config.toml
experts_per_token = 4
hidden_act = "swiglu"
moe_layers = [0, 1, 2, 3, 4, 5, 6, 7, 8]
router_score = "sigmoid"
balance_loss = 0.00433
n_groups = 4
norm = "rmsnorm"
batch_tokens = [32768, 65536]
max_steps = 9326
Below are experts of layer 5 (counted from 0) of a mixture-of-experts language model. Rows are named router (the router's row for the expert) and show model dimensions 0-127. Each number is 128 + 32 x the weight over its row's rms, rounded and kept within 0 to 255. Numbers have three digits each.
After each expert's rows: "gets" lists some tokens that make up at least twice as much of what it gets as of all text; "comes after" lists some tokens at least twice as common just before its tokens as in all text. This comes from a sample of Wikipedia text that the model never trained on. Tokens count by the router's weight.

# expert 219
router:136132113108131123105110098097138104172116055164197187135123124118160105166103136126119115110109195135122170207132070111117174112142138088136121118147133114151041158173068106149156124145135080114158117164115046070136157057092155146138197156091221111123143129110124146117069130166117139173110147099163148100162079120105150116142123110129118134155124103134164138125123158068105173112125
gets: "ed", " released", "ated", " made", " used", " held"
comes after: " was", " were", " is", " been", " be", " are"

# expert 140
router:155129103072196057126133126133136101139102139154161146178074097076132115104108163116117083129064183139116162167149099123129168219127170122101156169141126213087113161140120115172107128139111119141141110097106123081109138084139142107094144157133122112090149055178103081086092113142180148067160140128099170129172090107110158090157148096068164141143130103121164184122143078121121115130101
gets: " R", " r", "R", " w", " W", " pl"
comes after: " the", "-", "'s", " a", "″", " ("

# expert 252
router:108092163121117074127140164129100145112110124112118136140139126125142123171106124114112171152100178103132158154144089147153103192126174113139133145081185178117088160188144087097119162112154131136120135118132060130153179096163058109185135153127151118108097058140086123090122104160128126182024167072147138162164087169134110088113112112128163122128134132116196180155134102094104125112225
gets: " f", " m", " p", " s", " h", " ex"
comes after: " the", " a", " to", " and", " was", " an"

# expert 209
router:200199132134158076086109122116137056113108104133156158136132118095117133088099107112135129100076149136127148191115086095054159138154171112094147166132121176132126202176142087131087142186131101140126187159151084071124193066143161153143118133093154070137125155098067166132147112184112153115100133116140130151177109077088139114126152089077128130107157116092151150144121138120144115084179
gets: " B", " P", " S", " V", "B", " M"
comes after: " |", ";", " S", " M", " (", " N"

# expert 138
router:165109099121142049117123132118128120110082125147134136158126134092172161173121105143149143132056126127110143124074105087069121097158121150022129129125130088133122180138112100138123164140173110103037183131082074119135171098103129157154130140159163107138094126102123151114119147178184171092129169091146059062164150076109144125122128077153148087120137149164168143163136067075147158145124
gets: " |", ";", " =", "\n", "|---|---|---|---|", "|---|---|---|---|---|---|"
comes after: "==", "\n", "|---|---|---|---", "See", " ", "Scientific"

# expert 130
router:164128136161152104135133098099118090104110063149081158128106087123121089161115155161079124145140156114124134134147091104101157155134188138092164169127115136114107132134094104206097130142094108159144111088146123106161131087086150143170142168165152144131120115088100161064127140217171159122091171102141084134171112145120194148167160081115158160141111079130099123133048100125168148122245
gets: " and", " or", " &", " but", " while", " as"
comes after: ",", " well", "s", ")", "\"", "ing"

# expert 173
router:190176158134145118136157093092139127131095161085102139125125111109179133110101103131196121156117184137115111172112134107159108106145174143116168100111164131113153084122119063085079101120082129153109137093134098050120162110095151151201142150192158122058100146139140140154116113175100157120082090065162132121181173085121144100085091096104112129107204105146116137202112159093134120073124
gets: " South", " North", " New", " West", " of", " East"
comes after: " the", " in", " of", " North", " South", " University"

# expert 224
router:157148096142134129124116144096083129177094071165178156122146118078146128158148161130105125103094175098122135167123064124124137151114144104133142068138125131162077187181105115130164126131128078104110162114141102084189171010089153157131171147102191096128141110116139132080055158147102128167100124088150089170133071112107135124117096121152100139084162079142158121128085152079097190122112
gets: "ed", "ated", " released", " due", " used", " said"
comes after: " was", " is", " were", " be", " been", " are"

# expert 163
router:206148130106153093111139161076141117121076155119178117157127081081141112109132117113096128141124119104112108115100130130103118158206121113069116135111121148131126167153096121139102137171156132171077111148141076118191144119121099153122113148140196056127154096115043147111101128156160147139112133108156123130147092097038178059158096079142107121087168101193100140118095071085093164113177
gets: " |", ";", " —;", "BN"
comes after: " ", ")", " 0", "%", " 1", " —"

# expert 113
router:199149073140157100156137115120118097125114069135097149124144058123129093135111144197051127154140145117108148144129097045075151163137165110125157152140096148108097136170094104174131120120064111139131100134125125126169157105084146149182132160156156110129107097114098137044139147173174167163088178109150112126179109133110176154178159078136162146140099081118138121157068129101170126134205
gets: " and", " but", " or", " while", ",", " where"
comes after: ",", " well", "s", ")", "),", "\""

# expert 225
router:175148152155159086089136127110131122128042136098121145174112104099138179183133109106108160128063156144120159147088078112094176147110156134122187158125157161105062153158153114117082106176117160120105164106150067072109166074154142164109097133134123076101156108099096196119130074161160134144120140108100145152177163103089128115158157124061167128067126131130163186164127116123155152100186
gets: " T", " St", "B", "T", "S", " b"
comes after: " \"", " (", "-", "\n", "|", " of"

# expert 91
router:190141114097183144125121166095131079137093055129116154106127136126128130171137064077090180174136187112113153155143114120092128112148147156110114168122110184098126132156123104164086108128096124159130162141135127129163125131149123145130192171128188087065137116118056111069096171243088119096112128132081141123137118090104099065157150079132129069137130119153171126121077096145154099148108
gets: " name", " father", " family", " son", " species", " brother"
comes after: " the", " his", " her", "'s", " a", " The"

# expert 191
router:135167112079128108149180143130098105181117082078165138183147122124125126147077113147076157163129136130072126204148111105130084167198133116146136105121094132118124134181116111126139081159099146126151146143124144111162138087075082126170210130094193062124138082082098190080125126198142151119091116074181113074192149086122123122108131119142144102138112144102153133134125097107186082127131
gets: " years", " time", " year", " season", " day", " century"
comes after: " in", " the", " In", "In", " 18", " January"

# expert 76
router:124161144122149137155175105030104078099074115078141185135136143092184110106143075100117123075089171117113121170147101147148142173167093081154146121077121099103093118175147109169103149153114094140113117160086112089189165140125115110154174130167153112143103139103102136083103103182142154160101089131168064118178094078121166118087150116139129128157136112134165155120126070143175185180175
gets: " in", " In", " on", "In", " from", " On"
comes after: ".", "\n", " released", "ed", " died", " born"

# expert 85
router:146141140126176137136177096071069052155079084122096187140121074084150123122143107148100118154014185138134150138140110076134134136191137111096150160108166171136075111117165050097130099133106075143132141141118101090126123099181132143167161163126187096146129108131122124118110093126149161076086146121165103102130102096106124129171137107115098037117124104125163121112097102084147156115127
gets: " the", " The", "The", "the"
comes after: " of", " in", " to", " on", " at", " for"

# expert 73
router:176164167132140079081121141077136078115084112079146154143107104094131151125122132134133154149087122149073120188136097106083142136143143118108143156142147148098095192159100083122098138183114143122117165150130085067126172065124140161178110135092141068082155101090089182120133089147147144095117159078144115144187163090067146100171101066092139118090186070120152191128101108136149159106162
gets: "N", " St", " V", " 1", "T", " New"
comes after: "°", "-", " (", "″", " of", ";"

# expert 214
router:142124161147188096179145082103130149156066127123109143153143114139193190177117095138103211149140212094087168132143102099134165145129189125142148162177149115145083100173120120182131155102145144123121113112117069096107137097156120139151134133149120089122132123115082148124160039124165131111101169141113137130206147114099137101168084090095179095097115122161156205129138108133128115093186
gets: " b", " p", " t", " l", " c", " St"
comes after: " the", " a", "-", " and", " \"", " of"

# expert 70
router:109191105129139091191166111156127126120131136025164157142129122126130152155124074100091203087077194114102157177126096095057122159149135091074129129113138122141132189164149104106059092158118114094099155117137137098129183089131092070151137108110126084095131106106119116082154157184084124147131146151181089077157080077129132104126137108125119071115173161118173148141115132123151125112144
gets: "\n", "==", " ==", "===", ".", " ==="
comes after: ".", ").", ".\"", "\".", " also", "History"

# expert 8
router:135171142128165137119124128052149134128136086110127125154087087096136124119114109138110132157109114113082133186100102062120127112126121135048132166080155119108064081128099116142105140125076182128044080149150073134102179099184126123122185168136184123056119110146077156100105120134163169139070130089106131111132159066094098095157117116104134069157130079132123142100079137080113110097178
gets: " |", ":", "-", "=", " \"", " –"
comes after: "\n", " ", " Born", " MF", " 1", " DF"

# expert 223
router:160154106121128066123150133084121129119116089116169113174173119060137145130079131149152137143074132130117130188122076141074120155096158120106164167114190191137139130158171118121130096109081080127100131129112109168114110081117108163187138140090198087154143092123125168114069085143112121120138134075189124136166150091114124116121068123098146149156131092102081165072096130061183112111210
gets: "00", "10", "30", "12", "15", "25"
comes after: ".", "–", ":", "°", "′", ","

# expert 168
router:111148111157145069199137139098048119141103101120159166183150104108135098135098140133117167139115115118088112177158032136103166120128158110112141145150196156124143142147170123096083116123121115133155135140120098147148134108120116078161156166082205083141133109151130140119108088158110149140120162120209057143194143073115141100119053087122133135171132099096107147127111106111198079103176
gets: "5", "4", "1", "8", "3", "2"
comes after: ".", "–", ",", " (", ":", " $"

# expert 216
router:155121135176156038116155106139075089137093151132107135182123104115149164157061117122148160123138185142113159170062104079081131165126148075072118093120178156134152158150106095160145138135155122088135121130116131131187144062074143136194127151163146005160133145091149113107112147153162104141124164099159111139154111164076170101100138113092130109106140105177141157167091100113119131135138
gets: " ", " |", " %", " Votes", " Candidate", " Score"
comes after: " |", " ", " %", " Votes", " Candidate", " Notes"

# expert 89
router:204122188108137109155152139093126118122063153074131185108163094115147152141083146138127168081129126115092115120144114124069212107142106152154161138097101123100085091144069111137076121191149157112100109068098123087155146140177127111172127134184151079141108045140070157077107096121084135145096125090085090094126075134104168124119128129111153127117155142111134150157074128116140109195163
gets: " is", " was", " has", " had", " be", " have"
comes after: " it", " It", " he", " and", " which", " to"

# expert 196
router:097118137113136054126173166084111117116094133099134125119162138145099104166118144098127190145086157092106135111123065045173167174121136106116164157090097175099140150173106085088124127141144175082131133132160111094160164062131111124120168154122141100139132114116111171141121074159182143143066160086102138139149138150141126090166085121071123089148164120131152177184121107129187130088231
gets: " F", " M", " f", " m", " N", "F"
comes after: "-", " (", " \"", " and", " a", "/"

# expert 125
router:188183151122150078057123147081132103125069103104154136123105095103134135133137142112098155124061150138121110175120084109065147183153166105094138163116142161107121192186137091109106121206139131122108168128140098077133199068147152136138120123091156072123152086086062150089135112182131145110094135076135114135180133093101136099139135103076102124091173095105145181131109118108149134102184
gets: " R", " V", " X", " D", " H", " 0"
comes after: " |", ";", ":", " (", " ·", " W"

# expert 100
router:145114142108157104142121135060109141161126145140124140171132114136129135097145015149098205186121155130129150216118069123095126096170122113123115173089117138098138130154064087137146116104160113159132161159111086079097151062121089111134118137075175080136174129101142191134084125121182111175094115100159145115180133083105137064123122111099169110136154115133152149195093112104119088102133
gets: " first", "th", " second", "st", " third", "nd"
comes after: " the", " 1", " his", " 2", "'s", " The"

# expert 101
router:165162174113145073109091116128084127147123111163137196183129148135112142219127143126146214140142151106104126176037113087094160177105101102110150140140131148144126190142151134171116113107119115098108128140178112100166149086139138099084163158133151062119170091122107113088126126153144124155056089137123094142123183093109102080140118094064159120090125137168111119086067085112136103101163
gets: " ", " 0", "}", "%", "*", " X"
comes after: " |", "|", ";"

# expert 149
router:152154135075170097136212173124104055109104131106104118134074121097109168131132125104085118114106129117114136180079080140088083114134161094116155148171135170078108122114110076130080173127128096132101160166101099054145147105141165135144159140127136057135109110141086172112100145131081158167060122083113119134163138139147147115111086115145104145129161067153196153175160124093216107094142
gets: " United", " New", " States", "S", " US", " York"
comes after: " United", " the", ",", "S", " New", " of"

# expert 95
router:139215125114162054107135128122072099106085125119174160150104087119191160103126128122150172081137146122136107180157087135060139161137129114133147152151185197135124130149119124095154144152137085115125175150127121098161162045093142085153197136110146104151119100128117187106111098164106144139114138099168076109160134101126114051145073117111106128126161128127086165139143109102121107094226
gets: " 18", " 17", " 15", " 12", " 16", " 14"
comes after: " |", ":", " (", "N", ";", " /"

# expert 153
router:137175121142177097119185153096067134180066109120122142127124126087185160109122087121155162147117166099059150143139088132098132150180159021145181149140116112104138096166154059091105127150124121115141096136136096093182126121131132160176146167127160129086120130093122104106096131167081158119110139130162143108162180082095115119107128052115108045122161087115100141130112177069121143093131
gets: " south", " north", " located", " east", " west", " the"
comes after: " the", " a", " is", " on", " located", " south"

# expert 245
router:150130151159131150148123141100134148143128127083128142159149098147121169104124077145119160132126157129112160255095076133163115075155141053099133158112218158127092133142153120176121151104115163185156120117114107102156113120106125132184178152137168059095132085129104134084109143195164174140131154115135111152143085067116153105126146139120097111146170095152115182094120117074146119192139
gets: "-", " •", " -", " Production", " Sub", " example"
comes after: "\n", " co", " information", " long", " re", "unner"

# expert 253
router:170146145093194135089137086095161130110115136138088123160172143131130132153158084191144109155094130108108097137081048135107150140166175103087109144141121144099140143151081107125153176143111146122114135156098125035134155116112128127112109146097140095126159073046104181060105092139135149154079133061177084182183131148105116082135132131103113077120120160122095146071102123101156127132208
gets: "–", " –", " -", " —", " −", " +"
comes after: " |", " 2", "\n ", " 3", " 1", ")"

# expert 185
router:203174124097155077118138141084128118126088149095176127157130106071142136106109111114120121159132121088095120125102135130077148177198107099083119125116124138127117167161111102146065142153152119153095108141135106109182148126115100152124112160135216066117134096127043141115108124146142145144090143114160129140153101090047165054179093081147132117101189088201113142116093085083100158118163
gets: " |", ";", " —;"
comes after: " ", ")", " 0", "%", " 1", " —"

# expert 176
router:168125144146121086167127127132123120126137109133100132144108061078124107107122125113130127103099160103092160135083139042122122125201134094119152140156156159081102149126179117070114140124099095085149092182122084110135182081112117124184120198152154092056115094082075149098085111169148148127100123121161133131146098055056158106129101123091101083093129170092163170161102110125128116162204
gets: "|", " |", " when", " Pos", " Animalia", " Source"
comes after: "\n", ")", " Year", " Party", " Pos", " "

# expert 86
router:104130147143118094143169118082044136091076124144174153085121128091139139136091144184121137158114171085043125161119094112152113165142127129150173182045170160147124132151103085156116153156102112181134143097117070109136170140145105147175172118077185109122158142121081133144167167158141177168144142106155100100161096151106129116110113110120067099170171103093137166134044090155120160111121
gets: " under", " on", " over", " high", "On", " long"
comes after: " a", "-", " the", " went", " due", " out"

# expert 204
router:116146182113158103168202087133041109118107115156124153110122089115175140118142144121131170149143134128134143135104113089141095105153135075094147111066128170151115131203057118069113159105104116230118156128157082097091190081142144141170103151162151156109096119093145159103111129149175168126112147097101113158134140090122183131074125112076103149116147082202101119157132116120092137121179
gets: " National", " World", "ical", "ary", " Art", " International"
comes after: " the", " Prim", " of", " and", " People", " The"

# expert 13
router:180160153155161084078134143085123091111081112110146168137111108102127153133127112116120164125070152129096128189130079072045133128146155096101159150135140170109104197163132091139100139184125105132125149150125103070137196076113151157165128137122157061103158095090077179098143106184139166123120153109130118141186128067069155102126148095074116100090159124112141191121109112098138138103190
gets: "==", " 6", " 8", " 5", " 9", " 7"
comes after: " |", "\n", " ", ";", "Gen", " with"

# expert 192
router:140139126149121144129088117110119101111136152142141186106133135049115145126125126163064124153139141114111146223135045133116106113186188129109149158085153114094117147158103111111085132140048126134094094103114083053125191138122108096140129185105170095090123110124047135082110149117125159144107150112153082161095112077126107062105107128145115070155132091100085140124079134082161168104159
gets: "\n", "-", "\n ", " including", " include", ":"
comes after: "\n", ")", " such", " |", "\n ", " Ward"

# expert 241
router:136125171137165111159143071092123081145087106081107151139127159117144113096110062102099153148116144137106102126178135083149137127119128018072175160075152108126102197185178072159124171096106090108152117121078114130158181098161120119125143108090159100124131100112100144101084143150133139161099100113156145082166107085109127101169127070130133084140122095122125135154089096021169126122141
gets: " a", " an", " The", " A", "A", " one"
comes after: " is", " as", ".", " with", " was", " in"

# expert 83
router:166130166114149116130128131134100066186107106156069155136152068119154103153123108126116148105101198130113116109153132049090120128150149116073117193077207129160100158162113084118146162134089095123133147107119106069198163130146082133126159136105137041117133082104130152089127131127173171099153129092164139131132100130099148126131148099118147107096110075098123125125103140049224148139173
gets: " The", " the", " he", " He", "The", " It"
comes after: ".", ",", " that", " where", " when", " and"

# expert 206
router:191180173128116117090122173070118087088122074122170149100131093117131193116130094129113105117093155158119121145093141113111131143106182104081192185149101221120103136142101142113100170175154131124078168120071112134115140068143156153132096148138122063144136111062115117110123105214132130147131160113144097098123143060132154062111124139090139115131157169150110188145070169127131134121160
gets: ",", ".", "°", "–", " (", "19"
comes after: " 1", " 0", " (", " /", " 2", " 3"

# expert 109
router:144145147143113120169123114070142123106124114120094148104122103061106097101141122074097118099112139082092181155105135068163121113191108097097181143161121149123104170146136112088128128185037107132129153147113069104087205121110123137155134155128135083097132078082098130104102154158176152161098118125117143111130131037104199058128113133110096069087141179086136138117109132081106116153179
gets: "|", "-", " |", " medal", "Billboard", "==="
comes after: "\n", " Win", " Loss", " place", " 22", " 26"

# expert 211
router:152147173174160110120153080065091095143084106094161188153089165149126136101098076076112162148106133127096083094156133097154128115102122037084156159066115148107124165176170098215103147103089109099124111141110120138130177071137144112148108103070135092098141072108086128110065139158129132144093133153120134091167123123081128072139102095088130118120141102104133173129095092058122107116126
gets: " a", " an", " A", " one", "A", " another"
comes after: " is", " as", " with", " was", " in", ","

# expert 174
router:140136132121171009128151134148108106103109107133190151171106126129189137122104076113144165140121143123081132143111135075099124091143120115120156171117163125130134137154137116103107157134132144155036197128077140150171164103127148155132160132164124151179106113132096174079064121199098157118081157114158167130190091109099166138144149127148128100149189132087118206144085092090091144105143
gets: "\n", " information", " career", "Personal", "Scientific", " Animalia"
comes after: "\n", ")", "Personal", " information", ";", " career"

# expert 133
router:143194171090138084112177132117091088172164125112121154165128120098151125113120094106085124131124130081121068112174140080139120121113152107114129175096153123092095121166136088133147168203133118133145116141154122102162192118181153111101137107144169120069173099069095098142158169155150181158088074100145082117135081133087103127111120134102091081117180150163143235113090132074103100113165
gets: " an", " An", " Ar", "An", "an", " En"
comes after: " the", "-", " an", " and", ":", " of"

# expert 118
router:176155136130146140176113112108159094142135118049192174151107106052104116132110119156109141100100191104152113168125054106078121139128144099104165164116115185130106112126077151174083131127065097129124099187090150103154163029161131146138150151120169109080146135115065097126087143159138150138110120102186090121142143153110108085122113091139147058077129082129149131094079145127113106108127
gets: " as", " called", " became", " than", " As", " not"
comes after: " known", ",", " served", " was", " to", " such"

# expert 200
router:120152132152133146137104132112111138111113135103153126144144094145122172152134061140118153104141154103108185210122106098131128067117143074102125152115207135138112133119137123131090174100114130137152137112124108118184131146088105119141129122143197060086129057115111148080092131206165200133127174057103113182166077075117131102154142097114097100126152116130097182123102108058167093197166
gets: "-", " •", "\n", " -", " Born", "="
comes after: "\n", "\n ", " information", "\n   ", " Date", " Year"

# expert 154
router:100161154085145068099147122151127083128046140121152178088157129112137128128125142119096140110164164151112113172137079093108116141209118133074123162107187150124076136164125099167097137157138099179124149161101132105175138091118129141058144143149136075161140074116094180088125098115165135131080149104154074146153119127080116074159178064048128134117177134119116132121106189120133099184162
gets: "'s", " his", " its", " their", " her", "'"
comes after: " of", " for", " in", " to", "’", " with"

# expert 189
router:220090134158145108101121172084081133095101129122088207160111034147152139124115139114109172080126145120121139126113137059068159129170161124101112144113170159132107086134128087149124112164100083164145169158154073124134183109084128170096191127134150092080106118126104193114116148200148124089125133094130128155167099147125125122156138111143096146143116072146132128141043166137174123112156
gets: " and", " other", " two", " of", " both", " all"
comes after: " the", ",", " of", " and", " The", " List"

# expert 128
router:097181155087108071105143119125105095139056153132144153096140101092144150128145142105079126111145137132133132161102084102115143153169098098059141152105181156141049143165125127144086158166115117188123175158112117111189163103127109129064124135138126079158131051104099178094122100116177117145097149113156066135164103124093105115184175053053151119116151136120119128115086179119146106181154
gets: "'s", " his", " their", " its", " her", "'"
comes after: " of", " for", " in", " with", " and", "’"

# expert 232
router:161170194099135147101138128124135094115123100125180160165083044113171128126134114131140164130102166056117163165123130065103119145110111091082159164085114169121129155134127089118102117160045133098107099178107076129144181111094151132148189185086180123033176122122135141101131110189172112109066164126112098115114089130140099106136144106076151096143144146133105140110096104121173150147152
gets: "=", ".", "born", " der", " ", " Born"
comes after: "\n", " (", " known", "-", " Genus", " Born"

# expert 156
router:170158197130142041179132130089068152107088084151194158120121126123116114150119156153149146138106131123093115156078073088093151103124135144121151144130182150133137131135162107090104162148122165144131145133129114123129143081093112072130105168104212067125159101140102143115122090105093139100154183109163070136188147092056143113121055108068127091142146090098092155151061145137157106150149
gets: "1", "3", "0", "2", "6", "4"
comes after: ".", "–", ",", " (", " +", " $"

# expert 148
router:142119138098108107066135135123074059119088128152128172158146127117155123175112136164100156131132163136079139145128063089106123115154192092002140132090129100125145162131090110175122145189125112154072116149093104143109139071095157103199138154166142102063106113112134180106105146160166154116098113137092088066142147106090145135120083111133120106181119131099199169126106134093146128154153
gets: ".", "History", " life", " also", " career", ")"
comes after: "==", "See", "Early", "===", " See", "Rec"

# expert 175
router:152171124139118078111092143072120107101085118139151155129108113117154155133122134089149137090106129153114129169153100120071152135129142139081191185156133196122118217161119131078063125194095140126131223168149129108112185101154124148180110134121123090141145095100130135122095104205151134118147163090121107111178124098144105085126085116049107129110150120075071136164099139120133083084166
gets: "V", "_{", "-", "O", "R", "M"
comes after: " (", "|", "-", "N", " P", " E"

# expert 147
router:163108118112138074153121131121069122097032086100117203126102074133161136101134123144099159168114150071142134117121107093084193128198159097113148113087155149107154128158125124185145110144125140141172174132100076104172161092100090122112194135136152072094142076153137160113138080130111144155132133104149108129186117095131126139129058115142170124155120072094153126138038118088109089138165
gets: " two", " of", " all", " three", " other", " more"
comes after: " of", " the", " one", " with", " for", " and"

# expert 38
router:181154183084138061141169146111138117122081125094168134174160100036127092117143137128142143155116123111094107134097114137079121165169127100095120141107112134117130136152118099172092107164150159131104127095133130120164137117102107104140130135130214087132176125114080159136140135129181129116084125122132117121146105092034141122183116061137141037133202076179117150104070155075117169105168
gets: " |", ";", " —;", "%;", " Succeeded"
comes after: " ", " 0", "%", " 1", " —", "0"

# expert 127
router:174141174118121129113133092063114102151092072118140147119128122089164127122134123127091135108179117095149116173094138115055121127168153112067159195082118120078147140128063117199156115105090162180084116118143085074131209050111132161148136159106167099114095080113139154095086060129177160199132073104111140144123141131116141124142094120094135129118161099121098127150113118070118125134177
gets: " The", "The", " All", " the", " My", " Best"
comes after: " \"", ":", " of", "-", "|", " and"

# expert 106
router:160179180133153082102147093145144093134107116093156192158126102094118166139109115123092149131065115153096130150137083131077153141159180074112153185150139155126102188188091092149113122177168127139111182165143105043137173080158148139153123127138155085121129127128085171104138100136084175087082144097133141081182147087094132102121148118088107135122155102094108161096066106108077131153195
gets: " post", " as", " P", " Co", " co", " 18"
comes after: " |", " to", " also", " P", " a", "Senior"

# expert 111
router:247122121128156124154124132145104101122104079125088150138162073105137096159076091166121143129106166127095123123143150045079137136162146096092135177044173144133107127153100121143152172103096122116102104159098100116197196097100101139124150116128125048092102094137117130103134149157145188122147133107159108151170113142125164145133147088133177094111108079089133123177084127082179141104169
gets: " that", ",", " which", " who", " The", " where"
comes after: ",", ".", " However", " that", " but", " stated"

# expert 77
router:122129114121157091122127129112146063090086088123182097157156106125156128112138137101126107176094179140071134133088114081118200141187181138082168133099146138135153157189111101119068153109098110118118142155094163141191143117148158148130215121106123080143149123106096143086196099146138188106093114141157151151136089045062134082105129128081175074131134123159101130127137153106108121097184
gets: "==", "===", "====", "\n", "°", " Country"
comes after: "\n", "-", " •", " Preceded", " Sub", " Succeeded"

# expert 64
router:167164144139161083089156159074136100125101125103133161102106121098142145116100149108146170135069147119110125182126097094029130135165171090085155179148129168097105180170124096121089122182096132134129173118130110057140209103102155138172101135095148071119142114086062167122151141162118154118100143096151118135172129080056116132137108099080126114100168122121117194130099105103153144081174
gets: "\n", " United", "==", "5", " ==", " 4"
comes after: " |", ")", " (", " =", "|---|---|---|---|---|---|", "Gen"

# expert 90
router:180181142139161088067120151079136091110068105130157163124112087097144143136138129133106176127073132129095126196114084094059144127157167117093143156145147173098092158190137071138116126197130138126097159144133105054142167076127140134146114113124135043120153096087092180094131109201138152123120167080135133130183139108083123105130155119077133122100162107119141189121109106099132152096180
gets: " ", " 0", "/", "E", " 1", " R"
comes after: " |", ";", "″", "°", " Authority", "N"

# expert 102
router:147178087090154092140139130088068113128105148101171174147115123114208163113139106140152164097123170086120105179170104122116139157150163075111151110135181184157130138154133133121138166139137091131127153120120105071202163053108153087152205141118141110132158121156111152096103070164114149147113146100166062115160155120117115021136091109131112133124164098116104154117114099122088117098204
gets: " 1", " 2", " 3", " 4", " 6", " 5"
comes after: " |", ":", " (", " on", ";", " /"